{
  "activation": "gelu",
  "moe_layers": [0, 1, 2, 3, 4, 5, 6, 7, 8, 9, 10],
  "router_score": "softmax",
  "router_z_loss": 0.001,
  "n_kv_head": 6,
  "positions": "rope",
  "qk_norm": false,
  "tie_embeddings": true,
  "init_std_o": 0.0,
  "beta1": 0.9,
  "decay_fraction": 0.878,
  "batch_tokens": 131072,
  "seq_len": 768,
  "dataset": "wikipedia_en"
}
Below are experts of layer 5 (counted from 0) of a mixture-of-experts language model. Rows are named router (the router's row for the expert), up (a neuron's input weights, with its number), down (a neuron's output weights, with its number) and show model dimensions 336-383. Each number is 200 + 20 x the weight over its row's rms, rounded and kept within 0 to 999.
After each expert's rows: a language model's description of what the expert responds to. This comes from a sample of Wikipedia text that the model never trained on.

# expert 23
router,225,149,177,197,230,217,190,199,203,184,158,247,195,198,186,214,213,160,208,198,209,207,178,206,203,196,203,223,243,214,160,212,168,226,175,205,187,182,205,195,174,203,241,236,195,178,189,243
up4,157,191,171,216,224,182,185,209,202,203,196,219,201,197,215,222,212,202,197,191,179,209,219,182,176,240,199,216,214,150,201,197,217,210,195,200,219,191,211,237,158,215,182,233,189,174,222,231
down4,186,163,201,175,223,226,162,192,177,209,213,191,183,173,229,204,230,208,190,211,217,194,201,199,185,209,206,199,214,191,150,220,160,180,183,177,196,180,207,215,165,239,212,180,219,213,233,172
up5,205,178,173,202,180,203,181,219,194,209,191,181,195,171,218,202,167,152,175,199,206,208,189,169,186,192,193,213,202,194,176,193,207,166,205,163,217,187,193,188,163,202,198,198,175,220,206,213
down5,195,218,245,190,223,210,207,202,186,200,225,171,171,179,218,245,241,239,176,153,159,188,192,174,212,189,192,200,198,194,181,205,204,196,199,198,178,197,195,233,220,177,232,216,209,217,166,199
up6,211,179,202,229,185,204,202,196,196,216,171,224,208,197,208,193,182,220,234,230,200,218,187,210,210,206,179,251,181,205,183,197,178,167,224,197,200,173,185,197,196,198,226,167,239,203,163,192
down6,205,233,201,207,233,221,206,184,213,195,197,177,196,210,197,226,213,222,189,165,172,171,202,199,210,235,157,218,198,187,214,218,220,190,197,222,182,235,156,216,191,178,195,199,181,164,209,195
up7,180,221,201,233,190,211,197,218,190,186,162,192,223,192,213,186,161,227,219,219,174,202,214,220,185,175,190,204,205,187,174,202,177,155,183,197,203,196,210,215,211,196,191,178,254,209,229,201
down7,188,178,220,208,217,183,222,251,203,193,215,183,184,232,182,185,205,183,209,185,188,230,229,222,190,217,211,218,179,188,194,187,209,223,204,168,164,217,203,197,169,202,195,207,207,196,221,231
up8,238,158,198,229,206,183,175,144,199,187,205,179,200,208,196,194,205,183,172,194,168,241,229,168,205,223,200,212,192,189,218,208,207,229,153,202,215,198,214,190,206,213,234,200,228,178,175,239
down8,227,211,156,221,177,243,185,243,211,211,229,218,185,168,217,202,190,190,197,165,232,172,193,194,188,222,195,195,203,212,218,186,203,202,207,212,199,176,220,194,193,203,193,233,152,232,205,194
up9,200,206,176,180,191,213,181,208,163,201,168,173,191,201,234,214,213,172,219,207,223,196,191,208,215,190,237,189,200,214,187,182,160,228,223,205,197,210,201,226,138,177,190,169,200,208,205,210
down9,214,200,195,176,147,164,170,202,144,223,199,208,201,191,230,193,202,231,195,206,180,210,208,198,202,193,184,208,151,208,198,206,179,220,187,183,201,215,175,204,211,189,173,159,230,194,195,200
up10,182,176,180,205,225,219,200,216,200,171,171,188,227,165,182,179,194,279,197,201,194,192,220,198,200,142,205,196,214,202,230,180,192,212,182,220,131,192,219,183,193,193,216,182,205,189,188,174
down10,203,195,196,215,190,208,193,202,215,225,225,174,198,195,187,208,228,206,248,211,195,204,190,224,179,226,222,211,205,180,186,224,221,184,228,209,178,180,155,191,217,171,215,194,201,158,211,171
up11,195,198,157,196,190,232,193,234,198,216,196,192,204,187,252,218,180,187,167,209,207,223,190,182,182,199,182,215,174,213,214,221,191,225,219,234,209,221,196,206,176,180,220,218,213,214,179,199
down11,195,184,213,197,209,201,201,174,209,183,185,185,224,171,215,187,188,187,207,178,179,190,264,173,185,198,198,201,189,218,204,222,222,200,196,237,189,199,210,172,210,201,222,188,209,208,209,228
The article a or an, with, and possessives his or her before nouns, plus capital-letter pieces starting codes or names.

# expert 28
router,218,176,170,227,214,178,183,232,168,191,178,189,207,177,181,211,185,184,214,198,204,225,177,165,194,211,181,235,190,186,196,171,196,232,200,230,208,194,199,214,189,174,186,209,240,190,211,252
up4,204,182,183,223,207,217,196,159,208,195,185,235,191,221,195,199,172,211,209,187,182,176,196,199,195,171,222,214,178,219,189,194,211,173,241,211,190,160,203,196,214,186,205,180,196,214,226,207
down4,154,209,243,192,213,233,205,222,188,198,207,176,208,235,181,216,214,202,191,198,200,205,207,186,198,207,203,190,191,186,227,200,187,175,203,197,185,230,203,220,198,247,224,215,208,196,206,195
up5,210,206,169,178,186,158,212,182,194,207,213,201,185,203,200,221,222,201,167,183,199,203,221,175,186,227,197,187,248,235,199,182,182,179,201,217,224,158,208,186,184,179,186,220,211,179,173,176
down5,205,217,187,228,195,196,213,173,212,227,187,188,203,197,182,168,201,176,211,187,184,232,185,180,197,217,202,184,192,221,213,173,181,184,194,184,233,157,194,200,183,192,240,164,191,154,181,203
up6,196,214,228,185,207,205,179,211,232,203,165,157,177,247,181,197,163,217,206,186,225,186,229,207,213,190,192,200,198,283,174,177,205,232,224,219,242,183,204,199,201,217,199,196,214,214,211,193
down6,199,198,225,181,180,211,213,193,186,191,200,197,173,189,202,202,211,194,188,209,198,225,213,177,156,221,177,197,168,191,188,238,199,207,183,203,216,219,227,209,191,231,210,225,202,193,184,188
up7,188,191,204,220,222,164,197,196,180,201,175,232,179,241,200,208,184,196,201,210,185,201,161,192,245,203,208,192,187,229,183,185,178,173,198,206,256,169,213,190,199,207,200,207,211,171,195,203
down7,192,197,179,204,178,210,177,194,177,216,189,202,220,214,178,178,202,206,196,222,186,204,205,217,184,213,201,194,179,194,219,218,198,213,212,158,219,199,215,210,206,190,179,185,190,222,191,199
up8,177,194,197,177,187,249,224,212,175,200,204,205,176,208,200,244,221,213,212,180,215,256,189,181,192,223,184,172,192,236,203,177,204,202,240,213,181,207,186,192,203,188,187,199,184,177,237,211
down8,190,239,211,168,213,197,207,165,203,198,201,167,209,210,212,214,217,182,214,198,202,222,201,169,254,132,232,196,218,198,205,183,215,206,195,195,167,184,200,181,183,208,206,217,228,182,206,184
up9,209,190,167,223,168,196,177,189,166,161,204,210,183,193,182,165,198,202,202,234,209,193,182,210,190,193,208,166,209,177,241,237,196,207,204,213,183,216,196,206,190,237,205,192,222,210,193,197
down9,169,179,210,215,176,240,214,196,200,224,176,200,180,198,220,152,188,220,192,201,215,198,193,192,175,191,218,226,201,233,201,184,193,194,179,217,226,216,225,199,247,222,168,195,202,176,197,185
up10,209,210,170,189,190,189,185,192,232,188,199,174,147,220,222,223,211,192,184,212,190,161,229,210,228,208,204,216,198,188,195,216,188,212,179,210,196,193,180,199,214,175,223,213,215,199,239,164
down10,196,227,183,166,207,185,190,245,196,195,199,191,209,213,225,190,192,212,187,202,239,198,210,200,189,187,215,231,201,215,206,213,185,196,214,248,222,200,208,216,213,209,201,181,206,198,205,190
up11,171,219,204,233,216,209,193,240,190,241,174,172,215,188,224,223,194,181,198,195,199,194,220,221,144,191,179,219,204,191,196,176,204,204,206,204,198,190,182,210,155,199,197,198,200,176,191,218
down11,188,207,216,193,204,168,178,191,214,247,174,164,223,188,207,151,204,213,204,173,207,223,192,211,152,194,236,202,169,213,170,187,165,184,207,245,209,218,198,225,164,179,205,162,208,240,217,176
The preposition "for", adjectives like also, national, local, more, and last two digits of years or numbers after 19/20.

# expert 29
router,210,215,194,191,253,201,175,213,185,241,178,237,187,213,195,243,190,219,216,199,208,198,181,180,192,210,180,206,162,220,168,169,180,183,206,229,204,212,198,213,180,227,230,218,204,193,221,212
up0,184,191,217,215,179,226,232,205,211,217,207,209,225,232,209,145,158,184,149,237,202,219,181,214,227,173,195,189,177,222,217,208,195,190,206,178,186,191,243,198,201,196,192,187,180,194,195,202
down0,172,205,170,213,189,211,205,179,236,216,193,181,198,208,208,195,222,182,179,182,202,159,184,175,226,226,236,163,181,181,203,188,221,223,238,248,209,182,189,208,203,202,183,197,177,209,206,182
up1,214,164,203,213,166,188,153,196,202,221,204,215,187,205,184,143,179,234,208,222,187,203,202,171,255,200,189,203,193,205,187,213,152,198,197,199,221,219,197,223,218,224,234,231,215,186,196,234
down1,205,178,190,228,177,175,221,201,218,231,183,190,198,188,213,208,178,197,221,196,177,198,205,181,200,217,196,200,205,206,194,187,196,182,190,186,209,199,208,208,185,171,220,173,190,171,198,187
up2,220,229,189,210,190,197,167,197,192,214,200,222,242,180,192,212,180,181,197,209,176,179,172,177,212,199,228,207,195,227,178,205,223,202,228,184,177,239,189,171,228,161,205,242,194,206,163,206
down2,209,197,207,201,170,200,199,205,199,224,195,194,216,211,171,201,183,207,183,190,218,255,193,185,209,222,219,197,225,212,241,198,189,182,163,194,204,182,186,231,201,213,220,215,205,198,203,193
up3,187,183,227,198,195,190,220,237,203,208,209,225,180,174,206,195,182,188,205,204,206,221,207,195,211,220,219,196,164,232,163,181,185,187,182,192,233,215,220,187,208,208,210,211,178,223,249,199
down3,205,197,219,174,215,226,167,193,201,236,173,208,152,228,212,221,190,191,194,195,190,226,198,216,213,221,184,199,206,184,216,194,209,212,196,202,199,194,234,212,198,221,169,207,265,189,201,203
up4,205,221,198,204,173,203,198,180,210,174,206,197,219,213,164,215,245,191,183,207,184,176,192,171,184,190,203,198,172,157,215,210,202,195,175,196,225,206,186,181,202,190,210,171,183,184,164,221
down4,173,218,204,195,206,209,177,204,213,180,168,175,188,201,202,213,209,195,214,182,206,187,197,187,207,191,197,178,185,224,178,196,157,189,191,168,211,173,178,216,183,200,178,190,239,215,196,213
up5,211,202,198,182,210,235,209,199,163,223,212,209,201,205,182,201,199,223,211,180,198,185,232,194,206,208,176,198,178,191,219,192,206,197,182,170,160,191,210,212,201,175,210,174,189,204,173,218
down5,210,200,229,203,175,193,195,198,215,194,201,216,268,217,198,235,181,212,168,228,189,224,153,209,211,205,238,204,208,199,196,198,207,165,183,234,187,210,199,185,212,201,180,180,206,204,220,203
up6,209,196,189,172,213,201,188,230,232,202,192,185,216,202,185,177,198,202,202,190,209,209,171,197,209,189,196,222,203,208,214,183,204,227,192,212,155,196,228,223,193,195,205,227,205,167,222,208
down6,208,208,184,191,213,203,204,203,193,197,206,171,243,211,191,214,185,189,204,205,209,206,202,218,209,186,173,213,199,213,178,217,181,219,178,195,203,217,190,209,169,198,174,232,225,201,230,215
up7,175,215,196,209,194,206,225,201,161,211,209,171,171,157,180,155,166,212,212,182,232,174,143,210,208,163,191,178,236,218,178,214,206,213,202,176,167,214,199,202,203,229,204,179,223,183,186,215
down7,179,171,208,205,180,221,185,184,175,202,197,165,200,185,228,199,213,206,220,206,203,190,164,267,207,205,203,207,216,172,215,169,243,181,218,242,189,246,185,177,198,199,197,186,175,192,222,188
Commas, periods, closing parentheses and heading endings, typically after a clause or name, before and, which or but.

# expert 10
router,184,192,188,163,216,197,219,202,193,216,194,181,155,206,202,195,139,200,194,215,206,222,201,180,227,203,169,204,213,186,196,191,213,230,173,190,178,216,196,205,206,201,208,216,231,232,210,225
up4,197,165,205,202,175,189,186,187,211,165,221,165,183,190,181,223,196,238,184,245,213,181,175,221,187,188,194,172,190,179,168,147,194,191,220,188,189,193,202,190,189,233,221,184,182,202,208,208
down4,205,206,187,231,184,208,185,214,188,210,197,178,197,234,236,169,213,207,219,209,190,244,207,236,181,221,177,205,209,228,195,206,158,175,187,189,203,219,225,169,198,224,163,189,214,187,193,185
up5,177,173,207,214,206,211,203,173,168,192,191,202,232,226,202,207,190,244,183,181,197,188,228,192,203,196,225,201,192,232,197,190,175,203,254,183,200,179,231,199,192,206,183,200,207,201,221,213
down5,178,187,193,198,182,194,196,215,201,242,193,209,198,196,186,163,181,209,174,182,200,161,195,182,218,215,218,228,192,228,174,179,184,190,186,165,204,186,179,220,230,206,176,240,207,214,195,166
up6,172,202,205,199,178,213,173,202,227,182,210,176,232,185,221,214,153,192,207,183,184,201,193,234,227,180,220,198,220,182,205,188,179,198,181,197,188,162,178,220,182,212,199,221,200,226,207,181
down6,203,208,211,185,207,216,191,184,183,189,198,166,204,175,210,191,198,241,190,211,228,202,187,190,188,192,208,181,204,225,221,210,197,185,200,203,184,198,247,169,180,163,213,179,184,195,178,214
up7,186,179,165,190,208,196,197,146,210,198,146,208,190,174,199,173,173,225,226,199,214,196,185,182,164,223,231,194,189,200,167,201,193,234,193,210,181,170,201,225,184,224,191,200,207,219,194,174
down7,171,176,206,173,197,192,206,235,226,202,210,186,216,218,206,210,207,207,211,194,196,199,253,181,193,206,211,208,181,194,224,142,181,188,214,180,200,210,205,245,220,228,187,225,212,191,244,189
up8,186,194,211,173,210,162,183,176,199,189,174,200,205,211,162,199,219,203,184,246,192,178,185,176,219,208,213,185,191,188,199,173,221,214,211,225,197,182,207,202,184,197,205,196,244,212,186,204
down8,186,165,197,221,224,225,203,225,188,205,204,225,197,215,217,240,222,191,181,192,197,165,228,206,231,220,201,222,209,193,169,210,186,175,243,189,217,210,226,209,206,194,187,221,212,197,178,193
up9,191,198,201,206,128,214,204,210,198,210,202,192,186,191,217,205,201,210,203,215,173,205,179,172,184,180,186,235,210,206,201,215,193,192,197,187,225,178,197,220,195,208,196,206,215,157,195,221
down9,163,214,185,221,217,226,192,202,222,194,199,199,193,162,206,192,200,199,198,213,240,212,211,235,245,219,186,193,224,227,211,194,219,186,190,181,186,207,225,227,189,229,245,201,218,185,206,226
up10,173,194,225,195,177,221,194,222,184,206,191,230,216,205,188,177,213,214,210,217,208,209,170,219,215,174,174,216,185,205,243,149,212,248,225,180,154,175,187,189,173,191,223,206,190,193,202,195
down10,201,207,215,218,210,196,219,170,207,218,159,230,233,169,203,232,188,215,224,202,212,205,179,190,205,223,189,192,162,203,194,208,244,195,229,212,194,159,189,184,216,218,212,177,211,199,201,224
up11,208,185,191,186,198,170,173,194,185,204,165,198,214,212,207,200,191,190,223,180,208,207,165,169,193,182,206,232,188,203,212,195,218,204,211,229,201,178,241,186,194,229,193,208,202,142,225,205
down11,195,169,201,231,194,191,201,200,204,201,200,217,224,227,205,208,196,199,154,184,172,226,196,208,197,213,229,195,220,148,197,233,206,219,204,206,203,198,194,204,207,195,196,195,199,219,216,190
Opening parentheses and quotation marks, and colons after infobox field names such as Rite:, Website:, Throws:, plus some plain nouns.

# expert 13
router,203,197,200,163,234,209,196,205,169,226,203,187,161,206,205,186,158,226,224,197,222,209,199,192,195,240,144,225,226,177,182,186,184,223,235,196,195,196,170,217,216,211,214,212,249,204,198,217
up0,192,199,198,183,171,183,190,173,157,185,203,197,202,194,180,210,191,230,201,230,173,189,227,197,212,198,224,221,219,225,197,213,185,230,183,218,223,202,178,213,195,232,214,213,209,157,183,180
down0,158,232,157,228,215,246,243,193,215,205,202,200,214,229,186,202,215,220,188,218,222,192,195,176,221,200,200,220,179,206,225,200,235,193,179,211,199,201,210,185,204,177,183,197,199,202,175,197
up1,212,193,229,186,197,197,178,219,198,205,169,189,172,219,181,188,191,209,235,182,185,180,195,182,213,223,202,205,192,231,197,181,197,236,194,227,173,236,200,198,237,202,211,185,225,222,203,174
down1,176,177,208,200,164,176,162,232,203,210,175,152,248,203,167,211,202,189,170,217,204,235,254,198,201,205,198,179,188,205,205,190,217,188,191,160,221,217,210,200,196,214,192,189,189,175,204,208
up2,234,190,219,215,181,176,200,210,196,225,206,193,215,206,190,215,172,219,223,179,230,211,205,189,201,223,226,210,178,207,228,182,178,220,205,212,225,222,184,200,218,184,191,192,207,209,226,188
down2,223,199,201,231,192,208,185,179,216,187,187,189,195,186,191,179,187,194,228,192,214,173,186,170,172,177,192,230,189,209,205,193,185,225,206,219,189,175,222,193,202,251,218,179,192,193,167,161
up3,225,178,179,193,171,200,214,187,199,232,219,226,217,221,234,205,223,208,211,198,206,196,199,183,192,183,192,190,208,184,203,177,202,216,156,193,207,201,190,254,206,187,221,206,222,191,203,193
down3,200,202,166,202,210,230,176,197,235,186,168,188,208,192,200,238,186,224,205,182,188,209,181,189,189,169,190,205,204,204,202,217,207,195,188,212,186,188,179,201,209,195,215,204,210,193,217,182
up4,223,192,198,197,211,207,179,175,198,185,203,154,210,215,189,230,239,220,198,250,186,213,174,217,198,262,201,191,177,188,186,238,206,205,187,185,165,212,188,218,197,166,220,202,216,189,186,209
down4,200,226,197,207,188,169,180,196,200,203,183,203,225,212,219,219,214,190,221,193,178,172,167,195,254,176,200,211,224,229,206,187,172,170,247,183,208,202,217,201,202,219,191,234,248,182,213,229
up5,201,174,178,173,212,197,201,234,161,182,221,239,203,253,181,238,201,188,212,218,209,209,222,186,151,209,209,199,209,249,205,218,214,254,210,193,219,184,181,163,185,202,197,169,218,212,173,184
down5,210,164,239,212,191,202,204,226,178,227,229,201,222,171,195,227,223,218,234,196,215,182,222,186,207,209,194,181,190,219,228,227,208,207,202,178,174,202,187,212,230,204,213,192,188,173,181,212
up6,196,177,198,173,221,229,221,214,190,200,207,208,240,259,162,233,237,217,223,173,160,183,160,216,195,223,190,194,159,177,194,215,195,190,198,170,195,180,202,207,219,179,236,198,247,201,208,238
down6,178,201,197,219,184,208,238,195,208,197,223,210,220,176,227,201,175,159,185,201,231,203,217,214,231,204,237,190,204,199,204,210,165,190,203,191,182,202,196,218,185,237,211,213,178,201,222,205
up7,171,195,231,180,200,209,175,206,182,201,216,183,199,203,202,180,190,228,223,185,194,210,188,193,213,195,204,219,219,218,198,220,238,225,210,200,193,236,220,202,175,224,216,215,181,187,212,215
down7,195,195,211,227,191,235,214,202,220,219,219,214,191,193,197,170,219,234,189,218,233,200,193,223,203,238,226,234,224,162,192,198,194,179,204,226,191,190,210,198,189,225,214,176,179,200,188,198
Inner word pieces and suffixes ending a word (Healthy, hydrolyses, organised), and prepositions or conjunctions linking phrases: from, to, on, between, and.

# expert 6
router,189,159,172,238,224,197,197,221,217,228,175,190,190,204,151,235,163,201,193,212,193,209,210,175,235,206,189,200,205,192,162,184,200,184,212,207,185,185,209,222,198,205,209,193,213,190,215,185
up4,168,214,210,206,159,159,180,232,198,203,182,180,198,180,184,240,213,184,237,156,210,203,198,225,240,210,216,196,215,193,197,171,216,198,198,232,234,180,191,237,171,254,242,215,217,204,224,208
down4,186,226,167,186,185,202,204,166,198,215,194,214,196,180,191,192,183,217,197,187,161,218,192,185,211,213,217,205,234,200,208,219,175,191,215,181,215,213,221,221,222,217,209,197,180,188,184,189
up5,191,203,191,176,196,206,178,228,210,175,227,183,195,193,223,202,169,221,240,187,174,213,188,206,200,217,192,206,202,199,199,192,181,240,192,187,197,169,215,204,170,181,185,239,183,194,180,207
down5,176,214,202,207,201,174,173,242,226,190,196,183,213,206,203,177,182,195,245,171,223,213,170,187,214,182,192,176,220,214,210,184,220,235,245,210,196,231,218,208,179,204,205,211,206,211,200,204
up6,242,185,231,195,221,203,204,207,241,186,211,182,193,179,185,212,225,179,170,201,238,182,189,210,218,188,178,187,216,235,172,208,215,226,217,205,256,187,181,183,216,233,177,194,198,203,222,205
down6,195,207,191,202,162,189,201,212,219,203,197,222,208,202,204,185,211,214,195,179,223,194,223,156,212,216,193,212,175,226,168,162,152,205,193,195,175,197,226,200,177,227,195,178,183,214,190,221
up7,202,197,212,205,187,193,201,210,200,228,167,213,198,227,225,195,210,185,207,207,248,193,198,201,201,157,204,244,205,178,199,167,168,199,192,205,205,190,217,198,180,180,204,225,183,203,213,224
down7,211,232,213,196,187,162,243,196,193,186,185,190,199,200,203,185,216,171,203,207,218,212,207,194,135,216,187,205,229,212,181,171,227,224,198,192,234,182,219,175,212,174,178,198,209,214,209,222
up8,195,203,197,189,209,245,211,220,210,180,215,179,239,207,220,221,190,214,206,209,213,210,205,221,154,213,176,196,209,204,188,185,183,228,203,187,179,220,211,191,215,211,190,196,199,216,194,229
down8,193,212,197,200,180,193,176,204,179,217,228,224,204,195,221,187,197,207,222,199,170,207,203,204,229,210,204,161,174,208,196,198,175,192,252,175,179,228,176,211,226,220,213,180,225,199,172,237
up9,177,199,152,195,204,196,223,182,210,226,206,228,198,186,201,211,218,234,225,160,193,210,199,196,188,226,164,257,204,196,190,186,215,191,223,207,200,207,221,198,201,227,220,246,231,190,174,189
down9,200,176,200,177,212,162,184,194,211,227,194,202,190,186,227,208,204,208,173,196,214,169,180,203,238,197,196,202,229,197,250,176,183,221,184,219,206,200,177,207,218,185,200,220,236,186,182,213
up10,232,210,213,193,179,204,167,173,163,216,194,202,166,164,174,199,207,211,188,175,188,167,207,218,228,204,222,223,220,213,195,164,210,205,207,198,194,202,200,177,184,191,144,215,205,214,195,224
down10,220,219,230,173,184,191,246,213,190,224,233,183,210,202,190,214,207,192,180,215,235,195,178,220,197,223,180,203,204,215,197,190,231,254,184,181,182,173,223,211,204,233,228,195,178,218,201,181
up11,199,188,206,192,226,211,203,193,226,175,218,215,192,187,191,213,213,206,222,227,216,178,220,208,193,202,178,190,203,181,210,217,221,207,160,194,192,194,229,198,224,209,210,189,201,199,210,215
down11,205,196,177,168,174,223,213,196,203,213,207,171,184,196,211,159,194,170,196,178,191,195,193,202,197,179,208,224,220,212,186,202,218,183,195,216,194,204,177,169,176,160,247,207,204,167,173,216
Numerals in tables, scores, dates and measurements, like 82/100, 54.27, January 31, plus words such as first, one, single, right.

# expert 4
router,207,189,189,196,200,217,161,210,191,169,205,194,175,185,183,168,188,200,160,181,200,207,216,200,227,183,184,223,190,175,186,222,196,186,222,218,199,148,181,199,213,206,231,225,218,211,238,236
up4,173,206,193,187,173,191,176,184,184,210,183,219,224,185,225,206,236,193,262,202,225,185,189,167,205,216,174,203,204,181,208,178,185,184,227,185,205,202,221,211,199,197,212,217,213,227,195,177
down4,197,182,196,197,180,208,221,212,241,185,227,144,226,193,182,178,181,230,212,189,245,230,187,210,175,190,212,212,199,221,179,187,223,235,168,208,202,201,220,196,215,224,205,203,209,199,183,243
up5,209,183,199,204,206,219,162,213,180,197,187,178,184,190,192,195,183,217,206,204,199,214,206,238,197,254,183,196,191,197,189,191,175,191,189,242,209,195,212,187,202,208,216,211,209,212,203,192
down5,202,187,247,186,183,199,240,191,205,200,183,207,207,221,222,211,212,215,190,211,216,182,232,196,213,179,181,216,219,180,231,217,241,215,220,201,192,197,195,197,191,194,187,188,209,215,152,200
up6,186,227,201,201,195,183,185,180,210,182,177,191,186,201,235,211,174,197,227,206,178,224,158,225,228,210,161,215,209,212,187,191,194,195,200,207,222,191,229,196,179,222,180,205,207,151,218,190
down6,237,183,228,219,166,222,197,164,195,213,206,214,208,180,200,201,161,169,177,185,236,206,205,176,185,216,211,192,244,213,225,195,201,196,214,216,213,178,196,203,211,193,183,192,233,183,186,183
up7,197,234,192,170,179,187,215,197,212,205,201,238,202,222,197,199,184,160,196,211,190,219,209,204,192,181,194,215,182,186,174,194,163,206,232,193,205,171,199,197,211,205,233,209,174,188,178,186
down7,211,158,190,185,185,198,230,202,231,187,188,210,190,180,184,190,192,220,177,212,196,223,212,228,171,135,222,179,225,204,190,188,202,222,166,220,207,213,198,229,199,200,212,204,208,182,211,220
up8,207,209,189,201,198,211,189,206,212,186,194,177,216,174,202,196,208,179,207,215,199,213,207,176,177,219,196,202,171,222,182,200,182,204,170,174,184,213,189,195,214,205,213,174,213,207,238,184
down8,217,219,163,205,214,223,212,186,223,181,205,209,201,187,184,168,187,186,240,180,201,208,212,211,180,209,207,190,241,179,218,226,204,186,213,147,193,176,203,175,204,172,192,165,215,186,193,163
up9,227,225,217,207,188,225,187,225,191,227,182,199,199,189,218,218,153,202,211,225,174,226,197,194,212,229,207,149,172,226,139,200,184,226,198,189,217,187,216,182,190,196,243,198,209,176,186,211
down9,202,190,169,173,188,195,205,190,237,190,192,185,187,189,201,193,234,208,174,192,207,210,232,192,201,167,167,211,201,208,192,190,164,171,164,209,207,218,192,204,212,210,203,172,232,191,201,212
up10,213,189,212,191,160,192,241,209,150,227,209,153,176,231,151,200,232,201,203,195,191,190,206,202,208,182,187,199,197,192,220,210,175,221,186,225,212,217,177,228,221,231,167,198,253,163,190,231
down10,178,255,160,236,193,174,172,190,201,216,192,239,210,178,208,239,189,188,203,220,185,184,226,212,203,234,239,220,182,234,190,164,171,191,192,222,208,178,201,177,195,215,207,196,200,233,185,203
up11,189,146,204,180,204,164,217,234,209,206,169,159,231,171,200,187,191,208,210,189,186,230,189,192,206,191,200,224,184,159,187,179,226,200,188,191,195,224,185,196,200,188,224,180,202,171,205,207
down11,196,190,202,186,180,216,196,181,201,170,207,195,233,218,192,191,190,200,209,202,191,202,192,201,198,185,216,194,220,219,192,217,221,171,159,211,211,218,192,192,238,238,226,190,212,203,197,188
Connective adverbs and "as" after a verb or comma, plus the digit 1 opening table rows or heights: as, later, then, such, well, 1.

# expert 3
router,217,212,212,217,208,212,166,220,206,206,175,187,199,182,214,235,170,151,193,226,222,210,187,217,201,220,230,216,195,194,187,184,189,198,223,209,199,215,160,199,215,206,226,223,228,210,238,223
up0,221,193,188,203,179,206,173,182,178,233,167,185,220,205,198,200,225,193,208,200,227,186,224,205,213,188,215,177,202,209,192,163,207,190,182,189,196,192,206,210,217,214,211,196,132,207,191,199
down0,206,215,179,226,182,190,159,185,212,236,209,227,226,205,227,217,207,200,202,192,227,223,179,205,164,214,207,211,226,229,221,171,231,246,200,205,212,187,200,192,208,193,175,194,202,142,166,198
up1,198,212,222,185,214,224,200,234,178,231,204,196,215,212,168,233,210,207,204,204,170,196,214,227,190,200,198,207,176,161,209,183,169,213,167,186,200,174,194,214,195,207,171,196,213,175,166,198
down1,190,198,186,205,210,203,233,225,175,196,222,191,218,210,191,179,226,191,169,217,214,254,239,236,185,210,177,202,192,214,195,221,178,174,183,205,171,179,171,199,189,194,182,203,174,196,216,179
up2,190,157,182,202,207,220,203,229,204,247,191,211,211,174,217,214,194,180,189,198,180,176,220,175,178,208,216,167,205,173,179,211,196,240,171,192,193,208,208,210,188,190,225,211,211,201,194,223
down2,192,194,213,218,214,241,176,204,199,185,204,219,194,218,191,201,213,188,189,208,222,155,203,210,187,204,171,233,188,209,207,206,232,181,207,205,184,198,228,205,189,222,231,210,170,193,228,214
up3,242,190,184,200,151,202,174,204,212,202,190,226,190,184,190,183,183,188,223,174,196,197,195,218,200,229,198,210,214,245,168,201,157,200,227,185,212,206,203,202,190,205,197,198,198,208,203,192
down3,182,180,196,180,226,204,139,232,167,187,213,204,169,194,182,218,187,216,200,176,205,220,177,210,213,205,217,213,212,193,198,216,198,196,187,197,214,207,190,203,147,226,202,212,195,195,200,218
up4,218,156,155,186,176,179,218,180,230,236,203,172,202,228,144,223,211,217,208,224,181,224,233,202,183,209,239,189,178,222,197,174,178,177,221,197,219,163,184,231,204,225,189,209,192,218,200,199
down4,197,164,173,185,218,222,201,164,252,191,214,195,201,198,211,166,216,221,208,217,204,170,188,206,209,203,186,207,165,189,232,256,186,243,179,197,149,248,208,194,232,188,202,181,200,207,216,194
up5,195,193,210,190,196,182,152,215,217,174,209,170,161,171,217,186,187,220,260,197,205,204,236,202,212,223,184,204,183,196,200,204,187,202,194,196,211,207,178,227,188,147,188,205,196,204,234,205
down5,221,197,208,204,202,209,204,185,202,239,179,213,168,199,194,224,217,225,193,202,192,225,178,192,174,194,197,150,184,221,190,188,198,217,180,230,179,175,212,203,184,228,202,191,192,191,209,207
up6,190,204,220,213,188,188,192,182,171,210,177,208,179,203,177,207,240,201,210,178,217,204,186,193,187,176,193,208,189,200,231,187,225,260,166,211,202,204,203,186,220,195,192,180,238,200,185,206
down6,161,219,194,213,197,201,170,182,189,147,166,189,187,218,219,167,217,155,224,207,199,187,201,159,195,174,215,197,203,166,200,184,196,191,209,211,204,211,202,206,222,186,232,234,161,225,186,205
up7,208,180,194,216,203,192,206,229,192,196,189,215,219,181,219,195,207,223,200,202,233,176,196,226,177,229,205,176,228,207,179,202,203,207,204,192,228,212,191,239,180,227,219,211,215,173,215,197
down7,190,204,204,225,193,192,227,234,224,164,234,181,199,198,217,179,219,188,181,193,215,182,204,180,245,156,208,183,232,194,194,184,165,188,167,198,202,182,192,169,204,219,213,228,235,185,204,223
Coordinating "and", "or", "&" between listed words, plus small letter pieces inside transliterated or foreign words such as z-h, k-om-iti.